Experts of a small language model.
Size: width 224, vocabulary 30079.
Experts: 96 experts in each of 8 layers, 128 tanh GELU neurons an expert, 2 picks a token, a sigmoid router, a shared expert of 128 neurons.
Training: a variant of Muon for the experts, 784M tokens, 5984 steps.
Below are experts of layer 4 (counted from 0) of a mixture-of-experts language model. Rows are named router (the router's row for the expert), up (a neuron's input weights, with its number), down (a neuron's output weights, with its number) and show model dimensions 192-223. Each number is 500 + 50 x the weight over its row's rms, rounded and kept within 0 to 999. Numbers have three digits each.
Before each expert's rows: a language model's description of what the expert responds to. This comes from a sample of Wikipedia text that the model never trained on.

# expert 57
It responds to: Abstract topic nouns
router:423537581565510428443525532552437603455511457456573466534517470482518501421434467415493479495407
up5:555446443523407591426420481518603455589510469517423523467508483437493552490512466417462556474544
down5:419486438611547501408472507498478490585569561536601404541532570461456500519480461473559456521526
up6:550466514481427500493573549522519506490516517501561554467487474428502483526416478490435498483465
down6:409491551496466503417538474496498533509571434440510533512519485545540480452556511479479494540470
up7:497525433612448502513552502576487486478462525499484484451535427549530504523490487433588450411586
down7:368480522513457512458469468432542409526473429566509409468493543493501510526477420469437582496557
up8:547521585535564460457446549518514461458513426468473476396463493470468457422435561580487475509502
down8:553521548487412447537574478545414545525524531483424470523544495571605552414489494516532510618604
up9:579491505490439511574470527506503419506480421502497453501478500488588454545507476421488453494508
down9:472547484518391549503587529482522584512454544513487568515500495490525565498434489550532463491427
up10:514559582463553495536500491527573456468524461490506491428480540552529504523501477399532569481494
down10:408502482527469437492478391468511490508545468509527575421472477473403472496537486547539388543525
up11:532449623428562530437522563552544420465549477423444533558579480539458474495497607514456561457511
down11:468483559463590545445490499491500490549517372464470444453506465504470580496535535435462560452478
up12:479534539500411458531452483536514380527496515614552440460556416477441535459500546495496512482479
down12:509422583584433430420399563536465516457510564562478493426565480450542548447433527470491355493544

# expert 0
It responds to: Year digits
router:490537516450549471526466574535513567447409476609580502546414524501611533507549369535416441490435
up5:547547513568406489538526498512498501458539530505533521526494442460475531504476477501493536484462
down5:538581534511523542464482444426483498489579395565595485587440485429507448491484520456440502435519
up6:498450526450570545439499528483602549491503517524523555515440565516433531586521532498482464387510
down6:551510419509522511453531466456435500519438529439545526527521460511628528510457423588485493475501
up7:535483522480541448489488546469473565421515516437495529472467513463607524498497448558487611533481
down7:471554499432432443510418430494603504531579439462512419613491502522489474600410525452489449407447
up8:617550520457489505411478559568554500463592478460539349507566475511515429529433450486486480583464
down8:343519519523488492542462394485498513527436491548505594485555450506596519491545510540463474496539
up9:558590439470560475466478484525537481429451530507559454545569554512581502547496413578457550403494
down9:462481612500458521444540494476525594508525567532483520586519528526489482497478695514500497459627
up10:463549447514567504541429550506550596557390484513496472437475550427433490510486523521482549496475
down10:430498533513469436509544528430418445512430441558475555469543490477534477481499446461466497513499
up11:508528549390567577502459488436539559446502499480483503598495502516485486527601496557457543492393
down11:454532452441489518488438482493417470439613493554493556381473477480526468544413427533520453439520
up12:533438430565565434426509457457517412422574517584516472445514474457480493542516520507600451433492
down12:478478532513471483634507450527441551623483520526413609519513553479476518464526497529498546543468

# expert 20
It responds to: Main verbs after subjects
router:506575486510420519640473508441492518449505554482442443496409426503475490514476539455507541418594
up0:471510520499576388497479518455506512483526573525521497429431479541557487512503483488452501483503
down0:517490480555537602511543524515504451402588471428498482561496564517387541491473476474485530481576
up1:513362475504539542469553523484490571570410512441482484483473451468482510658461557557427469469551
down1:577495459535536525480535560477500477453525468502478491497501492471442568461502522609441488527574
up2:432533486467430543485436463531561493475524411478458490537515452577524489568553461445474378428541
down2:459561542472601504539500554533464355560492544491499474562533544489446500542494507447500555527433
up3:478584504454509489601642484382406441500500555498566574434561471520506524493513571489408536355564
down3:411509536551526410436460435562553538379477530410637396536607609409553461518596446425534502492570
up4:435504521608522447494461459524469486490553496527540474499493484479493510529528558482579547384494
down4:483528434491489580536440467456538450526372409551432574481510449577564529463540543532479443516587
up5:459494515566391553482519513412451533539507439393484477560473494373454562518491513427487539501406
down5:509434480471523472539477527476441503553531527438456517431484441523485514666497527522558624443596
up6:442465494449439513564492461516488576387533545472410506523526433471409559510537545461534469487563
down6:538513443530565415465455482494499477685460490535508561547525490567510460478441483481469561491462
up7:436474451440605493502517484559447538571514483576449411437477535450474633410516481416494499539621
down7:470523553475419427406511490507512491403508491501533576503448482429476437542496508539540493502442

# expert 5
It responds to: Film and award nouns
router:535488501460465461523432429494473527557548456511455444568490535558488422562531408514446516543512
up0:407513540563484518461493456446498478543486522454428558489523426512489500483572518512504457502590
down0:452517538508523468515492483497434448482498523458463530505480504415454578569503422525495503538512
up1:557465532509583540504467550580529537533400512511527424490459490491584504431550537499475522407549
down1:449493573500489473544459568348501564551548529521534505514507455495482440522462447558504524543499
up2:440523493492550496515431512581579510538525571564528550523511473391408522512373468567446462398498
down2:448502412433530565458570495497598532482537486409528594468431467481543603530455584482474496466518
up3:434556507484490468524487534477404362489483502501499512479499524521583576511545521594485448351483
down3:483487494512509519543542583438362523504451364518501392490448381516470484492437508535500476453577
up4:488586479549531440486450518397414478516465511450518474575473513451522559465503532445436435463602
down4:501491519457504462527402496557504423507498495523441588470547459476526561522569464588478504522633
up5:512512476505525537578570524451417495467529448518553478461513465473478507479522513438519535503619
down5:573496560447560541538460491482478472557430556507455576400509583468537498512501580451506465570572
up6:430586497505478476459481539573441522509357511557550488504432445492438425561437483495611442467449
down6:502464521541475595521396524478486429524489536453551455566484512465442456506497597520524514418495
up7:459537467479416572516535495605506527534544547387561468513520490557552527542590521484524522421486
down7:583529430439487453451391583470500534476457510478479503401536484515501504480442574483562578490481

# expert 46
It responds to: Sports and institution nouns
router:410473487557437448496517505465473524512525455537499477475469503552511420438606525503404422483454
up5:498501502444439495446536554474444474435510509496408425562522513547454538524511460487518518399460
down5:485509440494546511499486531526497521568471503533506555494588429528471486515556557474429500471507
up6:449624570540495518467543587545523523543540522518490508531466539488487428532586453497549525535493
down6:533539500489531525486534540561487482519448600493540539488567445580627444601500470530478430437438
up7:564488432499452476490503632484514500499480520388463544463498573455442452589597521499479574499499
down7:348516543539352474496439451552498513431546455458557472533469484452647480397531547533524513561481
up8:472478485497460448517507451551486442508461474487519451426531563557391563419459514449417471520533
down8:603534530592488570466523535520547504514530527473538575498468483388579510411449465483502485427518
up9:463477605625489471546521477493479484531447487627601571527448537509482435494557586504475508470520
down9:518470470468541597374472463555509473533554474528555517549594433537493497476553460513539569501494
up10:445493502507521400458597499535471546485604552589453513552501470478486512621622526575609416470512
down10:548504535526530484400492485486502481483461463438458557508517461464490565531551514482449570518510
up11:525516499520422541493497529514487526543522484493481493529500428514432444500447528514436524510470
down11:471509544486526550511497500518466464582498499545510504496455455421565477445473421515561428507477
up12:486490589480353534475408472492477497508472503527509481541526446423478476562545440473401439449445
down12:552568531471500481466492514537506543455506555456410490482528428494549574419479522432624550556547

# expert 17
It responds to: Year leading digits
router:524516566458433492602489471571533469408460521480537470546464557497496456603415450494504430510439
up0:443509549534390584466483517504493524484467534526460519554447455497457504538369619601532534506495
down0:590486531474481510486491543511537442539492525476579482529510506509528449498606527481472502552487
up1:420439535441495606533536458543488504454404465515523475440488474532547498612528465540519463506491
down1:417552445537582498439528489496475508514452443470430565548504482440429455454549477479441514514467
up2:408479531492472464531480516514526502475420520524591488462520505498492501543499546397520475446474
down2:494450539537519521497534564506476402504503436522473495533563518587464450479494394567459523566470
up3:574541605410433510511538477498524553505507515534551555482546445480479541595506429506512587452505
down3:478589553506556506520564456505502496447445512417476468533583544524529599505487402507517562529544
up4:440511563475414495479457462502429526535463484543423567465492479482495428591470513523419437536458
down4:527548503568581527400422475502559486494575472520518480542487403569567489560558403508479484512476
up5:435521569513511566478484416559586435488482520501548505535497560512532482534527542518480458538477
down5:485582460543491508524525492492430539567478481491496515380522494487542530553507524440503495576515
up6:483572484515503442413525475511462453474524628462596583471395503530539533419540509390535504443540
down6:468487511473467511545490572587549417503511489411472556513597472483535473513554512577464574485429
up7:497471487403446564466479379547555491535420539511528551402488493520553528520461571470430536491446
down7:489518462486504562484580531565504497443522471493523447556512573466497544558538599527469562372448

# expert 22
It responds to: Table cell separators
router:496521422530533497490560431492530423523546501510573560371343419550468449509573470475544504543437
up5:505442535595516507460399531497565509527521453500525399476407523506488492488500414537445454491555
down5:513479426473451521446541528533499606500438521516549456457430577479460385531519476516433547456502
up6:467554403557486578470556487440406498567570494497613508496441501488465446488458476576499560518486
down6:527536528648477450506522504500490548552478478508396481492540426462552495502438608507477530460476
up7:507477421506403489622527511499561518502502530543439493445473505462467460553500497543447462495536
down7:503477494557531482549521405459454563595380477479471423550463500433524519515483497508521493547452
up8:519553573514539459478438518471515486504425494526426510489435496593504449545437456540590626516517
down8:486549426521587513492491540519467506402484501469483511515522514494493446464501551427362502463523
up9:511397502493451532460592515598577505478413512453493532523424443585535528538460443505426487466457
down9:521465448502383497463626517464483513504402472449603510558535490478475453563446541522563459464545
up10:478512483491476427488598406531557438478486521459468475482478571523515541500634447542444517520430
down10:498506551470525487489495525514565498614491446548469563432512448578514523496534515499537387446539
up11:496509487579539528402470485529527483456409609587543380482502519472506444561532557432482536515438
down11:504586443393473524417574568483566585619519440503405454608521482498540495526550517502382515522464
up12:458557467437510521478474522501497492382543409573513466482385498549496522501502425507378498447498
down12:512417547485384529528479476549440546484389441438579475472505534522441519517525441431525467527534

# expert 41
It responds to: Digits in numeric values
router:561440452493423542518480497525431419545521485537544579551550508570580498485479440416487540464542
up0:619492379537426557493524471479466427441453532577563526489510589545418487485564566568520485523528
down0:454517427521413559532498495462505514524597516475458448527414474437476556511465477503464516530435
up1:543425470470475482562612487440485403516513477520515554448556564452645581515508568586581455517452
down1:440480580519530537371497469602445455455483592345515539464516454512351436419439475510472518480574
up2:553488496480420540499398483528485601479534490608528447488495466522534450583473486525427608402515
down2:489514408473555492516467456494503625546495456390471500499480542514466426563462476480493477484464
up3:535601479463569492488418456515560464624515597512489521519481543502451557404552502501412533599474
down3:486511396546407482505547485451491538505422518503422507524506450448588460537569508438546541560513
up4:440510598532533520451460523619535466497521612451537504551482559520552522535467463489509562523444
down4:472485491491486465539517488541561440468451511574500526517509452450555476508490556454446543394435
up5:461557471506477472439532557444522411490500579580569501420403544506500488472527464424518554450526
down5:541499407623506513422576514679430447500386501565478627447438544620497444476502496463494521507453
up6:565513442573425585478597589456471503426526505554474543515516441538489512557548497516455562606479
down6:478473485473489532501506578513463445490477637444443509467540482444572383532505485464415427523573
up7:532418460550456469531529495466570443459521504558446504577537477480516608468507432489518495445469
down7:496502502504473461471494437476468472484545526482479549600472567467515420457447559495490475520517

# expert 44
It responds to: Leading digits 1–3
router:417456540495432555512475483468522506524391497569556573532477514584510469615464508352499530500451
up0:521474508505431510578514517552520409456508504523541446554464416483475544527571429468428494446473
down0:484488456502450455457509548561502576528498545472423450554429513461569541555447457524457472493495
up1:522464463518512609440436474600519586536437520519555481545497537532414427418454518547554520553601
down1:482439477489584507549419552572482449510481489502526482407505573528528492475517462515521482502503
up2:549524561492509502538471462478537578531426609552513539550514550541545499453455527524459467477510
down2:615486476482416504550552450483412491507512459513636540459506399602529492522550479413488488526508
up3:441529462525438471488478561494503490531500558379561508443450489500491489520489545463451549473584
down3:447562440459527505532422518447501432445462445560494482515531487515538450519483566486425489490493
up4:438494482568505505484523553517501442467531492506538543540425446463499432515438528424420607514580
down4:565521501511503498520516498496506465502513472511476473480481477480473505451535578511511377480450
up5:406500475510534587523481435513532445514503487517514597489435517492406455524412475459484622473592
down5:544528523447493571545527503522581449491462465545536465512486532458570552545545502613502468529526
up6:437463534546506524482480488505578501517511381486507518516482484479565486449491458524485453543508
down6:481476485443545538488506479486517588526548580545514502584539466526420537523462526540519512421498
up7:535558584520500436495502546509584450441503469596502515457545528526515448493567486553428493520479
down7:491498467544526479456494494441468462539505466543453527515499634494561582410594548569445605435401

# expert 35
It responds to: Quantifiers and adjectives
router:543569589520475536394502482466473567587527437550553582415524484449500573569442406480386371507516
up0:454500539512416545531634567425522466441516538449511511543500551443478530449437427521497489572444
down0:480480459525592498509582468426475507478517505437427375540517473520483462538579516466503429491499
up1:514504560502496485456456381517459558508584454497411474372457475433435459538528541531515539426540
down1:464489443450453492582449529522455471639557529505471511503536564529477490592502399520450565506442
up2:436466576527490472359508428471528554642452475407493579508497544490510526372520457541511433520495
down2:572546508457480499508518526506430586468503534525457527555774522498413513517530476520576506511541
up3:515464523570476451429501426549556475521519508454559522511487388372457485600482459516513488569570
down3:462478521439415508490439529501542564409602561553532491580464460555446622504457431533472410474447
up4:457591539582437541487565538549465541473419461524526538517500526468566450548460392559439506543525
down4:499489488480483381495494419501506560559484541388488480510560498476406529473498383508516611536527
up5:553476468464457559441551467526578450510438496513530511523481441518540486563540446496490524552583
down5:496487514534564460499542498477463561493444497547543553518377493424505500467430552426513538386479
up6:525584557634484453471515496556489489572527524544572569516463530373426621499471495470520526487523
down6:524435476563446515510579571559460493509499545547534579547448513482506483533470437516543516463469
up7:511541467538539494539590515494539463457551459465425521470512476436608510552399444613457452532434
down7:529544461606520542446527446546442435473473574602488557546463483591522463482456464497441505493513

# expert 12
It responds to: Numbers and time spans
router:458586519462474432485463515487472550528521682455437501438503495541486456419496430572474510498572
up0:426514483479605558465457503471514523442529450506455481489548448496500476405490490572555532459521
down0:560479509516545488551551515501523410523405526479473517509497530464527499488491556494450534509524
up1:526507450502427490458459500498507534473545571571520523458490460477454434511440499483502450510476
down1:506532359475532498598529517508435462532524485492513465581502532560611513398493579469480533498483
up2:507538494417388505479421506462484516568483555534390533477464628437463446521410551495440571478399
down2:503476413475540516509455446498574432546509530456496436586496478554450491553404531500510532399587
up3:555519414487451381515506483442573531445498445541558480479425564422634479464504527544548450440475
down3:471462501613549567480458508422526584486436546465484481562569506605488558485494551490477544587532
up4:475439491562532515506478567521486483463594561535491473445474571471620516451479566413463516554455
down4:465451483483495566457536511601449515553456439494424537491502473513520512480559412523563480416501
up5:402563532506492486411461524548468506489480548506493546499541541565528548365522493633538487488502
down5:541513554509509471542458451469548440441531526531530405464545449493580439546507456562587464450567
up6:490493478407519422518543487568408490568526485512479500519548594415451489520443493478482536521469
down6:506480375512482567464478539557496545414510455466410493586501515505489441445576516528517430442541
up7:415502489492461503433515508471534579664575415551526449553459498518448537516496531487471463542566
down7:546597547473521529422478441512557508446485551460512491503479541532507467466430443452484504550447

# expert 53
It responds to: Mid-row table pipes
router:522527514463492556501564538456517588484539557492483550470567487515529585587542470512560496431402
up5:497462429459498428438533526566570471517481467498494571613441392483507458448555510509501431523485
down5:560457532542479559492541629436490542603529519524518495326504567465458537421504603580546545463592
up6:539521447523466563499432473468487487530513480546562455499299386459521532459441569536559411512553
down6:480409508560432443541472508556548513546488531489487475519511466494420542522534492499511467472551
up7:528535472482459573491582427494457472530548472602483500488581495444549465522464498504553526424556
down7:422412432442494456450574533558563510533585498531487544547452537477537581457495484528499393518497
up8:373414485471563518433618524492416541498506557542480503525447545481531527519536476512462501425504
down8:506464546454563512558484441473514498525452406534429445528563446428416503530419435541591465519533
up9:574588522525505535528428525554475489456432575521461599460427528592509597433474461506529453437562
down9:462364430517465467434473539511575535544388528549527417549503600539418540568459495470448463559506
up10:409576476530396451482532543503495441560502411605427453561587511526549451450497494399418439510496
down10:491523448463431560531479481549602493464473593520475469479538515490483560473447527601508576490525
up11:476495496501584484442448449472571524457555517572561516583497443459547459516479498428562566478480
down11:487430437491459553511623496558524517505488502448502495561520459485501516486443614505530540507483
up12:461533477470532429524593480484500492575516474525565482431499535563390545422599528536462446469463
down12:495497525456536586473437494484476597443559496420496511546543539487553478511468520507549494543484

# expert 26
It responds to: Semicolon list separators
router:533506578484432538513471466549473542541520507538492521627471508536478484654583457504505472538511
up5:445455586362534526484484535572538490505568433579470531510449521418545480562529509486465469508455
down5:576546390467533504452456515431497437563476535468468473483560487507563488554515506472521532545540
up6:449447615589440471440481574528594512431431556428465516540529461503545561545500532505464507545579
down6:569469478460490417520421515513492468559590453423531544485465489367497497452578538525514568448527
up7:510548584509391489477491503505483512474459461464548458457463445524515466600504547476536467397567
down7:473500603484506419510536488519399483412464474533492488479505455543527435518512513449553506448367
up8:532549470478507492468370588471473553523546484483615550550502534464468428545447504440555405540561
down8:484543473523562553493346426496545576590494494500503573488496512526514457595603630574414519484589
up9:495590470494527484494533519538527469505537516550400474489547457473516466476546530509612467527504
down9:480591461465466453547529427427530508532463573505444471511489516467471478418596496546408506437473
up10:448473509647479445483600532516504503440486440486525476509527428423578588500460557555444491427439
down10:451431453533489497492484531418493465434515542473485530511411491487612495546468384492454504450420
up11:478477579512532517487566434609576494520578494529549564473458437535514488557496553484470488484490
down11:489478479460521504529490586436540533484588553457573470435544500501451497468580443531438490478512
up12:481553550517479482504469574491444599480445457524545547547513437493415549507559566516526557401521
down12:539506559394478516412550425449442413495524511568506540520560568511392424549525524433481450415471

# expert 47
It responds to: Name and acronym pieces
router:540499504461467470523431431491477535554548463517457440575499540560491432561533414514449510546514
up0:481525522450592498517383547506501544430470603522538513438477462465487578572506513393494503390499
down0:480599452492456543420476503411558551459457491515526537583470483476426506528510519442474544520414
up1:494569528451500543532471404526509499459480465539555576524500524542514476580500455491530499516447
down1:488444472451500496444485510498500498392457459497499484439529485492443541477564562444518428472511
up2:486532482495478606504534448506510534544534560518509571493450471490421462462501494559522494403513
down2:590461449476538528502480503537550588431528567498495469566491528556525595507499490484510497543472
up3:425532487505501544478426515453568488519515541609614493333437466444510504548494532438479467457502
down3:497543443505521482463454474483491591518512479482520427495557522445558558443461511438419607422463
up4:424501585491515513569460533445424481450501393617556461490489423494458425476525537479495471483408
down4:442484513525478472496533634504492486503560434476469523496492514504416516522511528518461412548492
up5:471476462479501495452483543508564390456542487519465581564572513511501460541513514545530413485464
down5:554500364482495471460482466588444542501489516447567497484494659527542432474527407527506421519419
up6:374447538516449524514482489477603568463438503495493633555408480475551510636448474492519480481529
down6:479490507464483442550561533506565574488485591460441456500423453496480478469601488480515553487511
up7:469445514470438416474508485518505511547577548432500629485527485454432542521469435532477460411505
down7:542497484509475492459469526471508467513548575454539564483489479477477459438555527621506394475463

# expert 24
It responds to: Prepositions of place and time
router:479452491525494472541567447504467507446457574459495574527505495526539442468497565548606444487456
up0:453512484501510429495547461501541458404488568548561532613451507559531469490462465550473458551503
down0:573491618499450451482474500547454457516417536603600499557421513444585523480441480535465467494462
up1:599541599607433502467414513478608567505426511501523520486458500396470513505508498565568474440512
down1:462546522552502444537441511500491530552529411469477483516494534518503467492489519485355485487573
up2:392550501378472594484438496555558494489525457376457519525417556513480554481487529512473510548512
down2:574494480541548402515584541514475499563504535456525460482510547523509477477564462484475431473496
up3:517480502571501446519512434500539519531480467496491489439448488453505480513487519436520561479595
down3:475476532469567518497455553436485574552576484513467610540508504490576485595521558580608410505439
up4:498449539447525491514517498534493426550583518526489507492471578532493603503487503553564555544530
down4:517631453499472498439511487519409467536517486505531535422549529511543519526426424433546461466505
up5:474502401470582580492473453577597461474557551478481477549504469515534590481482426511447456456503
down5:514489449503400499477521482478604486493538479453474559446551380513545468521483504547508425472584
up6:516524415466520491505451508434331514473537560421561483513589531506463461495507474523494609401521
down6:534466568445537536453530448511495577416604533498478431529487487496496549468484436525453462540442
up7:469425455537467510529554490425512474500419429481476576570444485560517506558464512526492463515500
down7:511510531417388460575423593521545477485547485467545489496551482520530537551504399497520415488402

# expert 25
It responds to: Copula and be-forms
router:456588428515547461432415570554508461499398404442513443512508480586483539506567520478440524492601
up0:509492481523454516484505608543474432479460491579605471481503479512445453510580583527526566509416
down0:533532460501492486518564495547509497518563494433485490501589418524479488514419462555493493533611
up1:449408415523541541471446523633533391371479463538520546510518412381472474472476446534445483474554
down1:525476494474592436519484453419483509495518451458451529562442516547541565510389514480519548490533
up2:477535568464522470472581603516377569461495574539407461490482557476497597492489591532482600542492
down2:556565587481475389466521509483506422492524495517485510466499536578495482529547560470530533493533
up3:522404481388459410450512501438482627514471397522547485483536493435571515537499465420503496506526
down3:538499511469483528484471520438513515459498458427493514446534501549530460464520479572457529463462
up4:587551490401446486461520532524505421438499467559451575480493517519456530525538479453421520552563
down4:558587523537533591472534531516526465542445501373515522501517506496524505581496466454440504487461
up5:487585447506558519483473520470462494521514460489414502493499578509510446540474425498465556516565
down5:501501519466528531563556519462507564495491452423537520516529469452555420443551523508488518574574
up6:482527485437532476508414577486496502476508502502496520469512506461515551492476482459539476458450
down6:487513399555470429568388514546567509597501539474377452461388496478448502561567491470512559493536
up7:502459477489476514539440522484519502490467530466461507485450513482425500597500520558469505493597
down7:518450524534536532467486489523512554525590475515446515609467489528526533515582461483569570520477

# expert 37
It responds to: Capital-letter abbreviations
router:488532505463528549500438512515503546582529488480533435519439480543474403541546522393411384482419
up0:463492445566556591554590465491468470485453499431497462435473457517528487481543556464539427473468
down0:499559599505492557467513420519468473552509556531561446546515577502500507581546469479473469453498
up1:433511604436522552457558515486535468595465491492585469469450604379508486538531435528453440420428
down1:520468440543528555636512561454498423511607521505541530450419425539506439492472595505575507470525
up2:490472489582505446485514521511539488519489570537492441449474474433472476542475495572476465419516
down2:449591561455544571397449389422479574484489485478448477436493477415476475484525518520370479440468
up3:459451477439501503506504456521549408538567489502561475451478538548471437589521453427476446565426
down3:598471443420539450503458510503524519416473580518447538558493444458494532458524489557422460552532
up4:387499472494534449492578424521522504526539413491458469462484506480492422482592472491489488504435
down4:501625342441443537473424560518466525467519562559518409551466479467570414525507506442520424566490
up5:511468487455504448452511458503520508483634378513490481472412507581589431476504516472423501449468
down5:522471467471518494515434493462504480499537510526445618525475524488465472485503463524520549525455
up6:547468548482551536569620463562535431519507509425479519537450416490562474494449532442529499580461
down6:543435460492563491446384470444503554452468492541448547522508596532463593476413524437549547547473
up7:476588533516518464503583460463548463494560472386473529594538586455605543510427505556518496510553
down7:492584521576484434532516487513558377509475416430482541460530478440509521430492531561571449483530

# expert 11
It responds to: Section and paragraph breaks
router:482545496633487579407450564569431494494396485411524443448483481427540518452483530461472479416436
up0:404572528521481446591407476580555535453458542509569491437524460532534509479447523445516504507482
down0:513503451574511528472525478533476398536539459497492428491543523475489441542449553567453532509500
up1:522415504480544409534556458500450521430477454542473503547434488480501512523513447396585428471467
down1:503538412561430398613529552556529476575440602485587459420521528437451561413470528528400535418539
up2:447494443519461513443476492523538576458495493475550550511460463547560524466552511457470452482518
down2:520531532525500429597543450509364469528521506545415554490568544477450541517601450578550557559502
up3:541446447487504463417523499526527460615415481497369554518438429485534506406547505519501546413466
down3:523515446408490474473484588480537514417607570395532454539567454450482570565438490495545479508500
up4:549588406546501462495453438483485522477398487498428538458433446532470518487530543524485424604539
down4:476494564588462520541434545422574620503423462463445426440429508505535463526483512501523524501494
up5:567534475452539498514537492466377417512489548478400487546494463510550533489592523393463497509379
down5:556439488473511490445505506479548567531586478422474554519477507413494491408517493496501482545486
up6:526577506516480460493532478640504468528481498542438470524530533532516551554496542438455481557547
down6:578459509465484565446517537451471406511489460555562592516504480479543478410459624563580436572507
up7:499524555516529438501575513487489600415460424526506520491427462475465475476424598444566467550491
down7:474507541496485544544505576409585376493459557449543504498512482513528556512586440547418486570438

# expert 48
It responds to: Possessives and his/its
router:548543447374551464504450498488411577469536484493534544444450562506504419569472360553452535523453
up0:552583494529449517452519507457444574479486488469577526482426568546514583527418433471447497506510
down0:475437430545525505525469511521434525509507561484474434527557484440557428468509541472440488457374
up1:508468401448499575577526557518455567389476459460482550500570494459531538483413534457523515432461
down1:514524546534561573464569507447509512431486522476451494475453454495514487406560505508481502454540
up2:402546603434475488565429493514494513435436530510534474471488491396471455508450459513508491491556
down2:527494495459519382558516517408497532484515445520485556551493559458433463516516567474492571404512
up3:512477484470457455464589595543488576439499536522373545469532552586451472461506495474564520452565
down3:551521509463488556576517503379535424450399597483521580524564574488476525545499462520459574407497
up4:490520463562587523479531486507495502497578622545425456619436492546532533460496424428530466490462
down4:617493510479477404537517466519450456508463488423541489426475596521497486480534412537490535441534
up5:495504522507439445518609598444548415470441594514612448447416632531528503477578530508631514516404
down5:475494445555565537433495445529520487518520489459509527440540630494510575587493449491526408493444
up6:512462502514525459532526583452426524464551500524454464489396442504572526497434467481464590511548
down6:505544512442453487482533514536445433494409434528552526623461574541456547433376612537549588565576
up7:537594454459528510455508509520548475500450541511493486519572520444506536444452538478456418539506
down7:554352529526416590384515570502523499473503522445453551441412364601495488536504538579538523558500

# expert 31
It responds to: Digits in years, tables
router:530541433364556433498417421511534553496493508536471442545396536434509379516416531471430494543544
up5:443572432481513522528479358533506532566471549435410556499530479469556375549452491482484510505541
down5:527542479459489487455441485529536457461563557545563565441486521564641458556455400480544477564517
up6:497462491441518518409502511509436464546546381468548518518566452524469492608448500474465428507498
down6:416476499471554586382520544446543491511474503578443552426540457568416482407590563487523512463554
up7:410416501401509439470512506577403484537536522442469585492481498475419504535479483437515497444527
down7:522460534506551471529552495434550560534523486478503417479445532485498500568570489417472532494459
up8:424526503453550444473439478388482470472468545553511507522606516485511507546498526520487497560498
down8:542496452418576516482562478536518496456496504492469507493473521483512609520481588508526507401537
up9:497518541442498430483530597499457509412496434530548520511539500482428493536594466468441448528436
down9:423533480366451519507530402445576539616523424455448475440446521568505572500589479478495490462512
up10:491533517479406474545439425633509484505478475484536395497453453466477535429470528481485436544459
down10:528483574408501457494530441488446503522511449479509529487506544571527496527482500549514486536427
up11:468430461456477497471445546409607538376498462547456503524461526526486474466466542476503508522461
down11:523531367521502545511526431524488407470475477474562445465463533529451432500456405509504522555582
up12:465472600489504456471555476480530428404525550586443527440447478450554471483487494496516585391462
down12:556495507524540510539493440547479437452444499410575567635532471481523481504569465511459429488523